python train.py --n_experts=64 --d_expert=32 --head_dim=64 --vocab_size=2364 --rope_theta=49600.0 --rope_fraction=1.0 --qk_norm=true --decay_fraction=0.74 --batch_tokens=65536
Below are experts of layer 10 (counted from 0) of a mixture-of-experts language model. Rows are named router (the router's row for the expert) and show model dimensions 0-223. Each number is 128 + 24 x the weight over its row's rms, rounded and kept within 0 to 255.
After each expert's rows: "gets" lists some tokens that make up at least twice as much of what it gets as of all text; "comes after" lists some tokens at least twice as common just before its tokens as in all text. This comes from a sample of Wikipedia text that the model never trained on. Tokens count by the router's weight.

# expert 22
router [137 102 112 111 140  78 127 114 128 123 141  54 139 131 143 126 108 156 145 118 107 140 141 105  83 127 163 173 131 157 123  99 112 133  76 154 142 127 103 143 119 114 121 141 127 124 131 132 120 133 124 110 133 139 147 141  73 126 151  92 143 117 120 117 157 103 125 123  98 154 117 119 155 126 114 114 129 138 111 100 135 154 116 108 136  85 188 144 128  96 146 159 127 110  84 140 135 123  78 131  88 126 117 123 158  96 120 105 148 122 122 120 114 150 118 137 118 174 140 119 143 147 162  88 180 130 129 154 145 137 114  95 140 144 109 133 150 165 108 125 118 113 128 148 122 118 155 106 129 153 136 154 150 109 139  67 124 150 139 141 127 150 158 145 119 120 102 120 163 117 132  83 141 170 135 130  95 159 158 167  98 138 164 115 114 140 155 148 144 154 140 110 102 108 175  69 132 114 109 170 128 109 117 102 172 157  70  77 130 133 103 128  99 150 168  72  94  79 123 112 141  94 121 110]
gets: "2", "1", "3", ".", "em", "7"
comes after: " ", "0", "9", "1", "2", "."

# expert 46
router [154 122 143 120 164  74  92 141 149 137 146  82 155 152 140 116 138 136 144 111 111 132 119 119 116 131 150 164 110 159 101 119 102 135 113 170 113 135  99 153  66 116 169 111 101 154  93 127  79 144 106  91 170 126 145 196 114 125 137 116  78 127 112 122 117  96 150 110 119 135  52  99 127 128 114 147 169 128 131 125 154 145 101 133 114 157 167 130 129 113 172 110 141 120 114 155  95 122 101  97 154 136 125  99 128 134 116 136 123 116 100 102 129 163 108 102 129 155 141 102 127 151 117 139 132 122 116 152 175 130  79  83 132 109 100 156 134 125 119 124 126 114 119 116 105  87 120 123 124 163 125  99 105 132 154  77 146 126 161 116 125 173 103 151 129 154 101 127 142 116 123 108 130 163 108 103  99 130 156 168 114 155 110 123 100 109 140 156 154 162 116 132 142 112 155  78 159  99 133 160 126 123 189 116 138 174 104 126 107 120 110 128 116  89 155 100 136 135 112 114 105 154 105 115]
gets: " S", " l", " s", "l", " b", " B"
comes after: ",", " \"", " the", " and", ".", " ("

# expert 7
router [143  87 123 127 116 116 136 105 123 115 134  92 146 163 117 104 112 135 108 116 133 161 127 165 109 118 156 129 150 131 132 121  74 134 146 142 136 134 140 125 119  93 111 124 101 138 152 131 108  99 108  99 195 114 162 109 121 119 116 146 119 110 138  70 111 122 164 147 118 127 126 132 127 146 142 128 137 142 121 113 156 154 118 138 141 154 124 129 132 109 106 115  85 111 107 127 120 123 112 139 109 132 109  79 130 122  92 160 127 122 111 156  93 149 113 136 150 188 113 151 144 164 102  92 182 148 111 163 150 123  80 128 137 152 122 175 166 152 144 140  88 121  84  84 129 127 140 138 100 130 114 114 119 166 153  77 133 140 140 103 105 140 139 129 116 120 122 139 163 133  81  97 140 144 126  78 120 163 136 152 135 100 182 104 115 146 126 178 192 169 131 154 126 139 146  77 124 117  85 141 151 128 137  98 157 168 114  76  83 127 130 104 128 153 134 108  83 136 122 113 151 134  80 124]
gets: "id", "8", "0", "4", " but", "un"
comes after: "1", " H", " st", " h", " he", " St"

# expert 38
router [176 132 151 136  90 142 114  70 145 138 114 117 158 151 134 127 132 127 108 129 106 137 168  80 109 138 167 116 164 132 140 107  94 131  96 135  89 119 129 128 112 140 139 130 120 150 133 158 113 142 154  78 118 103 163 126 104 128 137 118 132  90 144 120 144 112 123 169 135  90 119 115 125 113 133 115 163 124  68 110 139 128 115 135 152 139 154 136 120 115 138 166  99 158 132 148 140  98 131 151 136 112 108 136 141 110  97 111  88 152 147 178  64 152 102 124 115 148 117  92 133 109 112 134 160 124 106 135 145 146 114 104 120 136 118 169 156 133 169 111  80 117 152 157  83 157 142 150 163 155 144 132 176 139 157  87 106 139 134 134 142 134 154 137 121 143 106 118 117 120 165  99 169 132 112  89  96 181 121 123 148  96 118  96 110  91 143 187 134 145 155 150 102 182 112  44 146 126 121 158 117 126 114  98 131 168 117 142 128 121 127 155 112 145 140 126 129 101 154 127 122 121 120  93]
gets: " |", "0", ";", "in", "al", "t"
comes after: "2", "1", "0", "5", "4", "3"

# expert 28
router [132  88 108 139 139 148 138 125 168 133 136 129 106 132 145  78 128 144 144 134  88 103  87 123 103 139 143 117 138 181  88 133 101 106 120 170 128 139 131 150  78 154  96 128 114 127  98 108  67 125 108 104 131 111 140  90 143 143 154 138  93 126 134 137 105  54 152 136 153  98 113 133  91 112 175 116 125  88  95 121 137 112 103 117 155  90 145 165 106 106 160 124 100 159 140 131 134  89  97 166 113 130 111  94 125 113 147 142 138 129 138 129  85 181  91 132 137 139 118 108 119 167 121 118 161 130 147 149 125  92  91  99 126 115 112 120 147 110 149 139 126 118 126 125 112 125 165 133 125 148 138 177 171 110 133 109 145 120 139 152 134 156 148 137 130 145 105 135 117  93 117 120 156 168 119  97 130 163 119 150 166 134 116 114 116 111 125 156 181 120 115 144 119 140 186 119 182 132 134 129 118  90 138 114 137 159  97  89 113 135  93 126  98  93 142  77 119 104  83 113 114  91 124 135]
gets: " (", "|", "s", "==", "===", "–"
comes after: " |\n", "0", " F", ".\n\n", " f", "7"

# expert 59
router [143 142 115 145 125 117 110  81 146  93 127 107 161 127 171 118 110 142 149 156 136 133 141 117  90 141 148  94 138 180 117  99 130 101 122 117 139 145 139 149  75 122 142 113 131 123 142 138 141 108 142 126 101 115 143 164 102 123 103 109 118 134 166 107 160  90 169 131 102 117  98 111 142  96 103 139 160 114  98  91 148 136 129 158 198 108 166 176 124 133 131 140 127 123  99 137 152 113 109  99 112 103 129 136 109 135 118 159 124 132 151 135 116 155  98 108 157 132 134 133 139 213 125  80 175  97 159 140 135 167 135 106 135 140  96 138 128 131 100 130  89 114 124 145  94 179 146 163 149 151 141 131 137 167 144  81 139 119 128 120 120 181 133 156 117 138 116 149 129 137 121  72 121 114 124 110  91 129 118 144 140 134 110 152 135 140 150 183 144 124 136 168 143 134 137 100 124 105 113 184 160 131 138 117 155 172 107  93  87 116 133 147 130 109 100 110 106 122 148 149 158  95  88 158]
gets: "4", "5", "2", "6", "3", "7"
comes after: "0", "1", "9", "2", "8", "6"

# expert 12
router [165 133 117  89 146 101 141 101 118 121 120 112  97 142 134 141 118 134 155 135 121 115 149 160 116 170 150 126 136 181  71  77  81 122 113 100 107 160  86 134  81 106 105 159  94 127 138 120 140 126 116 135 127 109 188 136 135 143 157 131 114 124 109 111 133 106 137 150 121  74 126 128 144 118 129 108 127 162  96 124 133 141 144 163 129 166 157 128 127  91 137 169 167 155 121 171 180 145 109 149 118 116 107 140 115 114 109 121 143 124 103 147 144 121  83 103 158 155 115 104 170 145 109  74 184 137 145 152 136 124 144 135 125 102 113 165 117 140 111  98 135 121 159 170 137 150 140 141 128 142 133 134 127 103 165  95 136 183 121  72 106 118 127 119 137 160 129 129 138 128 152 109 117 169 119  98 104 149 156 170 112 136 100  98 166 130 106 177 144 149 111 159 128 114 151 108 111 121 132 150 162 107 155 137 130 154 135 100  95 126 121 149 128 122 146  77 143 104 138 136 171  94 105 104]
gets: "2", "y", "1", " an", "3", "0"
comes after: " ", "2", " (", ":", " /", " is"

# expert 11
router [116  87 123 164 155 130 119 113 154 127 171 113 169 127 169 137 107 157 180 105 128 145 103 130 109 117 158 122 164 129 110 103 104 145 117 113 146 161 156 117  90 110 137 132 121 127 112 118 126 129 138 127 106 107 165 111 143 101 132 114 113 162 108 130 163  70 144 145 122 142 149 114 147 107  98 142 153 133 111  92  86 128 108 137 174 110 191 133 102 111 118 115 146 106 114  97 128  99  81 110 116 141 114 101 147 149 130 159 142 123 154 155 129 133  98 130 135 133 153 159 129 162 120  84 206 120 145 168 100 140  85 139 139 104 131 138 120 139 110 173 102 120 133 143  91 141 144 106 132 145  81 130 137 114 127  95 139 133 153 126 123 155 139 153 112 152 100 130 111 143  91  55 141 200  99  84 136 144  99 101 121 141 126 145 121 121 175 143 125 165 136 153 148 133 156 101 182 105 127 183 135 113 144 114 114 164 118 109 124  91 153 140 130 122 147 104 123 134 115 131 135 113 114 116]
gets: "0", "6", "7", "th", " —", "3"
comes after: "1", "0", "2", "–", " P", "3"

# expert 18
router [147 116 143 116 152 130  89 150 131 119 160  92 113  97 158 128  84 164 167 124  97 144 119 105  95 138 167 112 192 146 117 129 110 143 123 156 124 132  72 116  73 120 149 155 101 130 124 107 135 119  98 121 120 122 169 127 126  94 147 119 112 131 131 117 161  96 133 126 153 137 130 106 143 101 112 112 123 118 121  91 128 168 111 137 143 130 185 140 120 103 163 147 126 145  91 169 115 146 135  97 125 156  93 136 121 101 100 137 145 133 129 163  91 150  92 121 163 165 136 146 137 153  90  73 115  73 141 158 129 109  91 105 162 105 131 145 118 134 159 158 122 154 123 137 111 145 103 121 114 173  81 133 145 145 144 124 103 148 149 118 127 174 153 119 128 135  96 150 132 101 140 127 127 171 147 112 107 171 152 137 126 139 110 135 136 142 142 105 172 151 130 149 117 119 148  55 176 128 137 134 105 106 140  96 182 170 114  93 141 120 125 134 146 111 141  81 108 111 124 116 130  96 124 133]
gets: " B", " G", " P", " T", " N", " S"
comes after: " |", " the", " T", " (", "|", "-"

# expert 43
router [126 112 149 125 169 118 102  71 150 121 137  95 125 160 119 115  85 166 117  91 139 141 137 107 111 143 146 142 141 164 102  88 129 138 112 119 153  88 119 128 115 139 122  87 118 133 100 134 120 136 151 112 146 106 165 149  94 129 195  91 136 140 149 124 125 105 138 126 168  74 115  93 124  99 143 106 135 104 150  89 129 127 103  96 180 131 165 165 102 134 169 109 147 185  96 152 136 150 128  95 125  91  95 100 112 115 104 139 125 127 143 102 105 162  93 138 145 150 129 120 151  97 126  88 165 122 117 146 171 114  73 163 144 147 132 158 114 127 125 118 109 119 115 139 151 168 133 141 118 114 141 156 137 136 183 121 146 155 178 108 104 172 148 148  96 123 121 126 152 104 132  97 148 140 109 125 126 136 152 122 131 139 146 134 139 124 118 165 147 134 127 178 107 141 130 123 166  94 169 181 141 160 139 126 136 151 105 106 116 102 106 136 116 106 137 129 152 104 160  82 148 147 122 133]
gets: " |", "|", "\n", " to", ";", "\n\n"
comes after: " |\n", ")", "0", "3", "4", "6"

# expert 13
router [156 141 103 102 119 124 168 110 156 102 140  97  95 150 161 137 118 128 129 114 132 126 123 135  70 121 149  91 171 158 126 110  91 121 151 144 108 163  93 142 128 121 121  99 135 130 140 105 159 106 110 132  86 102 141 161 145  96 120 156 163 138 109 145 153  94 144 164 131 123 114 114 166 126 121 154 167  97 137  93 143 136 105 148 164 104 181 139 133 144 116 107 113 112 116 210 140 151  97 129  92 109  95 111 136 114  95 175 133 126 103 138 108 160 110 128 119 145 143 122 167 166 107 109 146 131 127 148 114 131 108  84 117 179 154 149 130 131 126 116 120 126 136 147 108 138 143 123 109 141 128 116 124 111 134  90 122 142 130 177  87 122 128 166 159 140  98 121 129 115 120  92 141 159  94 135  93 142 108 148 150 157 104 139 130  84 129 197 143 124 109 111 116 136 143  69 129 117 143 164 119 169 153 102 139 177 101 105  94  89 123 159 131 117 121 102  80 117 119 109 146 114 117 114]
gets: " |\n", "1", "t", "c", "ac", " At"
comes after: " ", " A", " C", " G", " H", " K"

# expert 2
router [124 109 147  86 167  99 149 134 128 140 168  97 133 116 143 118 143 138 150 114 106 165 141 113  65 107 165 128 114 147 109 126  69 131 156 156 103 121  96 124  65 115 130 159 134 137 135 159  91 153 135 113 131 131 147 103 120  98 122 154 109 163 165 126 122 116 154 118 138 126 131  94 143  87 140 145 142 104  97 127 150 142 134 124 133 111 105 115 134  79 159 134 145 155 111 149 140 112 147 101 134 122 127  90 113 126 112 130 114 118 149 130  75 134 121 134  95 150 135 112 178 131 132  80 157  98 145  96 166 146 118  81 135  89 120 150 142 139 101 133 145  97 116 153  94 103 116 121 119 166 142 118 154 126 158 104 110 169 158 103 109 147 182 141 155 160  94 131 178 120 144 100 142 137 107 125 133 118 163 163 150 120 141 100 119 117 119 182 137 164 119 115  85  72 101 100 150 119 118 136 144 116 175 115 138 187 100 135  96 115 135 138 124 114 130 126  83 103 143 134 122 106 135 164]
gets: " was", " is", " and", " as", "ly", " he"
comes after: ".", ",", " it", ".\n\n", " which", " It"

# expert 8
router [128 122 133 123 126  98 123 112 150 201 114 140 107 135 168 134 131 133 126 112 104 147 127 153 112 122 139 142 146 139 130  99 133 146 125 124 152 127  89 170  71 137 163 126 102 134 150 166  95 103  78 107 107  74 157 168 112 123 138 124 128 144 119 130 181 114 188 132 125  76 129 126 128 132 117 143 120 120 129  66 143 121  69  96 155 120 153 125  87 126 133 152 116 109 108 139 111 129  97 155 137 114 132 110 147 116 147 164 122 120  94 117  90 141  96  93 118 151 135 119 127 159 120 139 124 123 183 152 168 127 127  89 158 137 132 131  94 140 118 133 104 135 141 133 115 143 110 147 108 119 161 127  97 139 150  87 134 138  94 114 122 181 128 165 111 142 123 142 130 165 147 103 106 190 123 107 161 169 150 146 115 131 144 128 138 108 131 158 118 123 118 139 133 148 142  56 163 104 130 187 162 126 161  71 144 150  98 129 127 141 130 144 148 145 117 102 115 137 160 150 151 135 116 135]
gets: "1", ":", "r", " O", "2", " I"
comes after: " ", " (", "-", "/", "^{", "_{"

# expert 27
router [130  88 126  82 152 108 139  94 166 151 154  88 130 179 186 102 112 152 146 118  90 157 150 115  59 144 151 136 131 154  75 105 102 150 165 160 153 147 105 157  77  89 138 161 145 135  89 103  93 130 141 116 114 126 154 142 122 131 144 109  89 114 162 119 130  99 111 120 117 111  90 114 189 133 126 140 166 104 171 119 140 142 116 128 174 138 142 142 128  96 193 140 135 128 137 141  96 112 128 108 153 169 107 133 127 103 123 164 150 167 145 147 113 144 135 100 165 159 137 128 165 133 121 120 137 108 145 121 165 148 115 153 169 148 145 153 111 139 118 139 110 112 134 166 120 143 115 131 112 143  90 147 149 142 137 102  98 156 118 147 111 156 142 141 115 115 137 123 147 148 149  87 121 141 138  84 108 129 163 137 124  88 139 108 108 111 112 144 138 167 126 116 108 117 113 109 153 131 120 154 165 159 158 103 141 162  94 151 104 123 138 178 142 112 139 119 123 106 111 118 129 137 118 100]
gets: " of", " to", " in", " and", " on", " from"
comes after: "ed", ",", "s", "ing", "ation", " part"

# expert 19
router [144 127 100 122 157 121 117 152 117 142 167 113 169 141 182 135 156 124 149 127 134 116 129 140  89 114 157 168 130 188  69 106 123 111 116 145 134 105 111 143  72 128 124 145 132 164 142 126 137 127 158 110 123  94 172 124 120 124 172 138 141 135 176 126 132 118 129 137 132 137 131 101 166 129 110 136 142 109 103  94 140 142 124 136 147 126 192 112 105 104 161 168 111 126 133 136 120 129  87 140 126 120 109  95 111  90 116 176 153 107 154 143 120 131 142 116 127 158  75 115 151 124 117 103 116 132 120 153 137 107  76 114 170 106 130 147 119 151 116 145 124 122 127 115 135 133 114 126 115 188  89 159 130 135 192 122  89 140  80 126  93 172 128 140 131 131  94 146  84 136 108  98 113 167 125 107 150 153 159 132 136 105 167 132 132 120 142 188 154 115 149 114  97 162 137  71 165 116 154 109 155 145 121 129 133 149 100 112 133 104  99 147 120 157 112 124 129  91 173 115 135 127 100 116]
gets: " D", " T", " K", " U", " W", " to"
comes after: " S", " J", " B", ",", " T", " M"

# expert 25
router [168 117 137 136 157 123 138 117 122 153 172 113 167 128 117 132  97 112 124 118 130 107 115 114  84 169 162 142 154 126 111  72 121  95 121 146 126 140 144 134  72 129  89 116 136 132 115 145 102 128 131  75 127 170 139 163 148  96 156 166 132 131 112 111 172  89 136 138 127 131  94 132 109  93 124 145 147 103 124 111 131 125  73 157 146 135 164 139 132 101 166 156 119 107 135 125  99 128 138 107 126 177 119  98 129 146  96 113 115 139 155 153 136 125  84 161 138 156 175 113 140 142 129 109 166 127 169 123 163 156  67 105 129 120 127 116 137 130 117 117 127 121 107 162 112 143 133 142 129 186 145 180 111 132 126 111 113 134 121 128 128 191 115 167 106 114  84 110 129 100 154 131 130 152 145 112 115 147 108 147 112 147 151  91 150  66 169 162 125 145 131 119 101 128 166  89 116 119 148 158 168 103 141 111 131 193 105 116 111 114 127 137 136 160 150 114 165 126 130 128 129 112 124 158]
gets: ")", "er", "born", "ist", "ther", " film"
comes after: "-", " |", " (", "|", " N", "augh"

# expert 9
router [125 134 104 106 179 122 153 127 124 120 137  89 104  93 143  76  91 149 148 175 103  95 114 146  95 177 134 137 124 149 133 131 104 127 160 146 122 124 113 136 114  98 115 129 101 128  91 135 149 103 142 111 118 149 154  92 119 105 115 135 111  82 149 113 150  99 169 152 110  72  63 121 145 135 136 131 114 115 128 131 112 150  95 140 170 131 181 184 122 129 113 111 117 157 114 161 133 126  99 105 142 108 126 105  93 132 113 137 104 121 173 146 131 168 124 136 109 141  98 127 114 135 143 123 134 121 126 149 116 131  68 102 139 128 132 127 104 182 121 127 157 123 138 147  79 162 162 110  86 162 158 148  97 122 147 113 111 158 132 156 111 144 158 142 110 133  87 122 150 136 150 124 114 150 112 107 105  96 160 187 126 133 133  79 109 131 143 155 138 131 112 126 108 140 127 105 138  44 137 128 140 102 132  96 116 145  99 130  95 105 112 146 124 125 160 153  86 125 138 101  96 116 144 120]
gets: " that", "-", "at", "==", "9", " which"
comes after: "\n", "9", "0", ".\n\n", " R", " H"

# expert 62
router [158 132 141 137 186 155 134 136 130 124 116 110 131 168 136 109  86 124 154 140 124 146 153 124 134 145 127 100 185 146 120  99 102  85 134 111 126 133 105 113  66 113 140  99 136 145  83 156 123 102 138 130 151 150 136 127 135 161 174 130 115 114 118 108 133 109 155 152  74 118 153 114 132  94 161 103 165 131 117  68 142 107  82 164 153 131 168 143 132 144 104 145 150 173 151 146 155  92  89 122  93 124 121 120  92  98  98 131 134 111 117 131 117 160 114 126 138 146 115 132 169 120 127  89 159 128 129 142 113 107 109  99 161 109 137 142 113 176 154 115 125 115 130 128 128 127 152 146 114 160 119 127  95 171 160 109 152 176 168 122 162 158 136 146 120 152 117 123 134 113 134 107 136 144 108 109 107 126 158 147 168 131 139  84 107  70 118 173 119 142  98 122 104 148 140 115 135 127 133 139 155 129 173  88 136 132 150 122  87  52 125 145 130 116 125 115 103 146 134 157 154  95 129  96]
gets: "-", "|", " |", "\n\n", "°", " United"
comes after: "\n", ")\n", " |\n", ":", " c", "-"

# expert 0
router [120 131 103 111 116 106 129 137 142 118 142 149 127 142 187 115 103 109 130 110 126 114 133 116 122 142 168 133 143 164  99  94  89 106 131 103 134 146 149 172  85 159 112 100 144 114 117 115 161 157 117 100 129 122 143 125 111 158 156 157 138 130 134 146 159 120 128 141 139  92  94 133 126  74 151 115 140  86 115 102 125 130 123 133 138 145 213 104 128 114 158 135 124 159 133 147 112 101 132 119 131 114 108  86 103 121 102 149 125 150 164 131  99 151 102 107 136 121 147 145 148 141 119  83 178 110 141 142 135 156 110  84 165 148 145 142 156 149 105 113 102 146 111 163 116 139 116 145  49 141  98 137 108 176 173 137 140 130 128 122 131 155 140 134 110 141 115 101 139  81 141 130 119 108 118 124 122 174 137 123  95 159 142  97 148 132  88 137 143 146 120 142 131 181 130 101 147 102 150 127 133  90 177 111 156 130  83 113  82 104  96 167 119  81 154 109 133 117 117 150 171 103 104 109]
gets: " ", "g", "0", "–", "9", "w"
comes after: " |", "|", "2", ",", ";", ":"

# expert 42
router [158 126 158 117 122 120 136 162 126 129 175 103 116 145 112 105 145 131 131  90 132 149 122 106 114 117 205 163 144 148 103 102 118 150 137 160 117 131 133 141  77 122 110  97  98 123 115 121 125 141 127 112 154 136 160 157  86 124 163 140 131 145 130 152 134 104 135 163 136 120 128 104 118 120 119 130 129 151  59 108 146 127 102 132 146 151 177 120 152 133 144 153 102 132 128 101 131 122 122 131 177 105 114 142 116 119 126 127 126 124  91 103 123 129  85 109 134 166 119  92 152 149 121  66 139 103 169 139 127 141  89  99 163 115 146 131  92 118 130 145 116 124 102 150  93 144 166  99 112 131 134 137 135 160 144 121 121 151 134 105 106 142 101 113  91 109 113 124 156 148 134  86 132 121 151 119  94  93 148 128 149 133 148 134 140 142 160 161 131 149 126 179  61 114 153  97 150  71 112 197 104 108 131  95 181 158 122 101  98  99 156 154 145 136 145  82 124 109 159 131 163 102 138 121]
gets: " R", " L", " M", " N", " H", " C"
comes after: " |", "-", " the", " (", ":", " and"

# expert 3
router [142 114 130 105 178 132 153  98 114 116 134  89 142 150 161 124 104 155 158 155 107 128 122  98 120 110 157 118 138 174 106  97 117 100 134 150 149 110 132 123  91  92 155 127  83 151 125 147 117 140 123 111 127 106 167 120 136 108 151 117 122 151 149 110 159 113 126 143 122 109  81 133 138 134 119 111 139 113 114  68 142 128 123 180 110 116 178 157 137 118 130 126 116 147 121 139 108 132 114 164 144 137 117 126 150 145 121 104 134 129 123 139 113 139 144 153 130 151 116  96 110 191 139  75 190 132 163 126 109 147 109  93 168 136 104 139 155 132 139 156 119 166 106 158 132 161 114 138 127 146 132 158 121 164 158  91 130 147  93 102 141 154 144 152 142 110  93 150 174 157 139  89 116 157 103  99 116 136 137 153 131 111 154  83 153 125 169 200 155 135 136 139 102 125 138  30 140 112 128 163 138 117 141 117 164 146  98 133 106  89 144 149 105 125 149 116 105 103 128 110 124 125 128 145]
gets: "1", "9", "0", "8", "2", "5"
comes after: " ", "1", "9", "0", "2", "–"

# expert 23
router [143  95 130  46 165 148 112 130 163 140 133  89 154 133 164  93 119 119 116 113 115  90 139 141 108 118 129 122 130 145 155  93 119 115 134 115 155 116 111 152 101 132  99 123 125 141 107 109 102 147 123 116 133 151 170 122  98 139 181 156 140 140 129 106 130 123  95 138 111 134  88 130 120 124 128 150 125 140  88  98 143 139 106 146 139 129 127 170  87 140 139 137 100 136  85 145 135 126 101 125 150 141 128 123 106 142 121 142  90 137 150 111 103 152  89  53 141 186  85  75 145 178 127 128 150  89 169 119 136  60 119  85 150 103 136 138 142 128 106 142 103 116 120 147 104 169 143 104 111 134 111 141 112 114 139 111 104 156 163 144 121 125 140 151  97 140 104 106 137 109 134  73  81 137 114  89 130 136 129 133 118 100 117 130 118 126 148 150 122 164 164 162 101 127 129 117 147 129 106 117 145 142 125  64 181 156 108 135 102 105 129 148 103 120 156  96 108 136 160 109 159 110 138 131]
gets: " the", " a", " A", " d", " The", " D"
comes after: " of", " L", " in", " W", " to", " with"

# expert 50
router [149 140 105 157 128 113 152  95 174 147 153 142 115 136 155  89 121 167 142 121  83 136 146 150 129 117 190 125 167 153  92 101  81 134 141 127 124 105 126 171 107 132  94 130  86 123 117 114 179 142  92  99 104 129 138 128 126 130 114 119 113 150  97 138 143  87 132 141 125  88 119 104 144 102 126 141 161 140 156 109 103 128  89 148 114 111 169 137 147 120 125 147 144 121 126 149 109 122  74 141 133 143 102  94 134 118  99 134 129 130 110 136 116 145 121  95  93 145 135 136 149  99 101 115 162 109 148 131 171 109 117  65 149 136 127 134 151 183 101 146 105 121 161 103 112 153 149 121  83 140 106 120 104 163 144 118  87 139 160 138 137 159 161 125 159 165  83 120 123 114 111 123 100 113 113 131 119 160 136 149 164 118  97 148 134 129  94 156 186 122 100 163 132 126 145  95 108  82 118 149 132 110 159  86 109 168 125 109  65 127 123 112 135 113 123  74 101 123 138 125 137 130  96 120]
gets: " ", "-", "–", "v", " dis", " |\n"
comes after: " |", ";", "|", "\n", " c", ":"

# expert 32
router [138 121 113 161 126  96 120 135 181 137 157  94  78 130 141 154 122 129 161 138 120 170 132 104 134 140 141  95 162 156 103  58  92 103 106 168 110 158 101 144  98  92  90  91 126 159 118 108 119 118 129 125 121  72 126 139 102 143 102 125 128 173 132 140 144 124 153 145 114  75 120 132 147 114 119 149 142 123 122 124 110 143 138 131 139 124 145 143 129 112 145 168 167 161 145 153 117 105 144 125 136 113 136 128 153 134 100 135 135 129 119 151 102 152  99 133 153 141 123 110 123 170 126 114 174 138 127 180 111 115 114 138 158 129 105 166 160 117 145 145  77 128 133 133 106 122 160 141 111 134 114 137  97 118 182  91  98 154 148 103 130 139 136 140 142 143  86 156 133 168 138 103 154 195 129 112 122 171 133 147 135 143 126 127 123 119 109 156 141 142 119 157 135 123 143  75 121 104 118 154 128 163 172 127 174 167 105 118  90  81 113 175 130 148 131  89  95 117 134 139 126  91  98  87]
gets: "2", "ing", "\n", "s", " (", "ed"
comes after: " ", " t", " g", " k", " (", " T"

# expert 17
router [142 142 130  89 173 114 122  69 124 104 159 170 117 155 142  94 101 110 111 128 109  97  94 141 118 145 155 148 139 202 126 148 115 143 142 111 100 137 155 181 101 143 112 125 128 143 128 133 108 152 132  94 119 102 135 132 116 117 166 121 130 181 128 177 132 113 128 178 146 105  81 127 143 112  80 125 107 135 103 149 129 123 113 108 144 121 161 106 116 158 193 140 124 145 101 116 131 102 108  95 132 118 122 103 121 153 105 131 110 118 142 122 123  99 134 134 126 144 138 125 161 160 117  87 148 124 142 110 146 120  81 128 134  86 172 171 160 161  87 130 120 126 123 131 116 106 152 113  98 176 134 103 127 149 166  96  74 121 139 126 132 144 152 138 134 163  77 124 180  93 152 111 137 148 122 109 145 133 178 123 124 125 138 100 146 110 127 176 111 157  94 168 122 110 118 120 121  98 106 143 144 143 148 124 154 153 125 130 111 126 162 176 118 113 176  93 130 103 131 134 128 123 107 133]
gets: " ", " was", " is", " be", " were", " are"
comes after: " |", "|", ":", " It", " it", " to"

# expert 52
router [121 128 126  89 153 127 111  97 134  87 142  81 171 161 176 135  93 108 148 130 136 114 156 131  83 121 165 140 176 148 131 123 108 103 111 151 130 132  99 142  79 100 105 131 123 135 136 139 144 126 159 149 145 129 152 161 101 135 108 123 119 112 148 136 148  73 176 150 149 135 106 123 135 120 129 153 124 154 129 114 135 130 114 136 157 111 167 157 108 118 135 144  97 156 123 127 100 117  90 107 124 146 101 136  97 125 136 115 121  82 109 160  93 156  81 146 131 155 113 134 124  98 115  80 181  87 178 129 153 121  96 131 119 156 157 141 104 121 121 133 106 132 119 149 162 139 144 139 111 117 125 121 126 131 136  81 144 160 167 134 128 169 163 184 102 182 109 118 123 148 128  82 146 134 125 109 136 137 116 141 124 174 125 116 132 126 163 152 161 102 113 146  95 116 122 104 155 119 144 163 163 144 131  66 146 167 104 104 141 109  88 160 141 102 130  98 125  93 145 127 115  80 110 126]
gets: " |", "|", ";", "A", " —", ":"
comes after: " ", " |\n", "0", ")", "3", "4"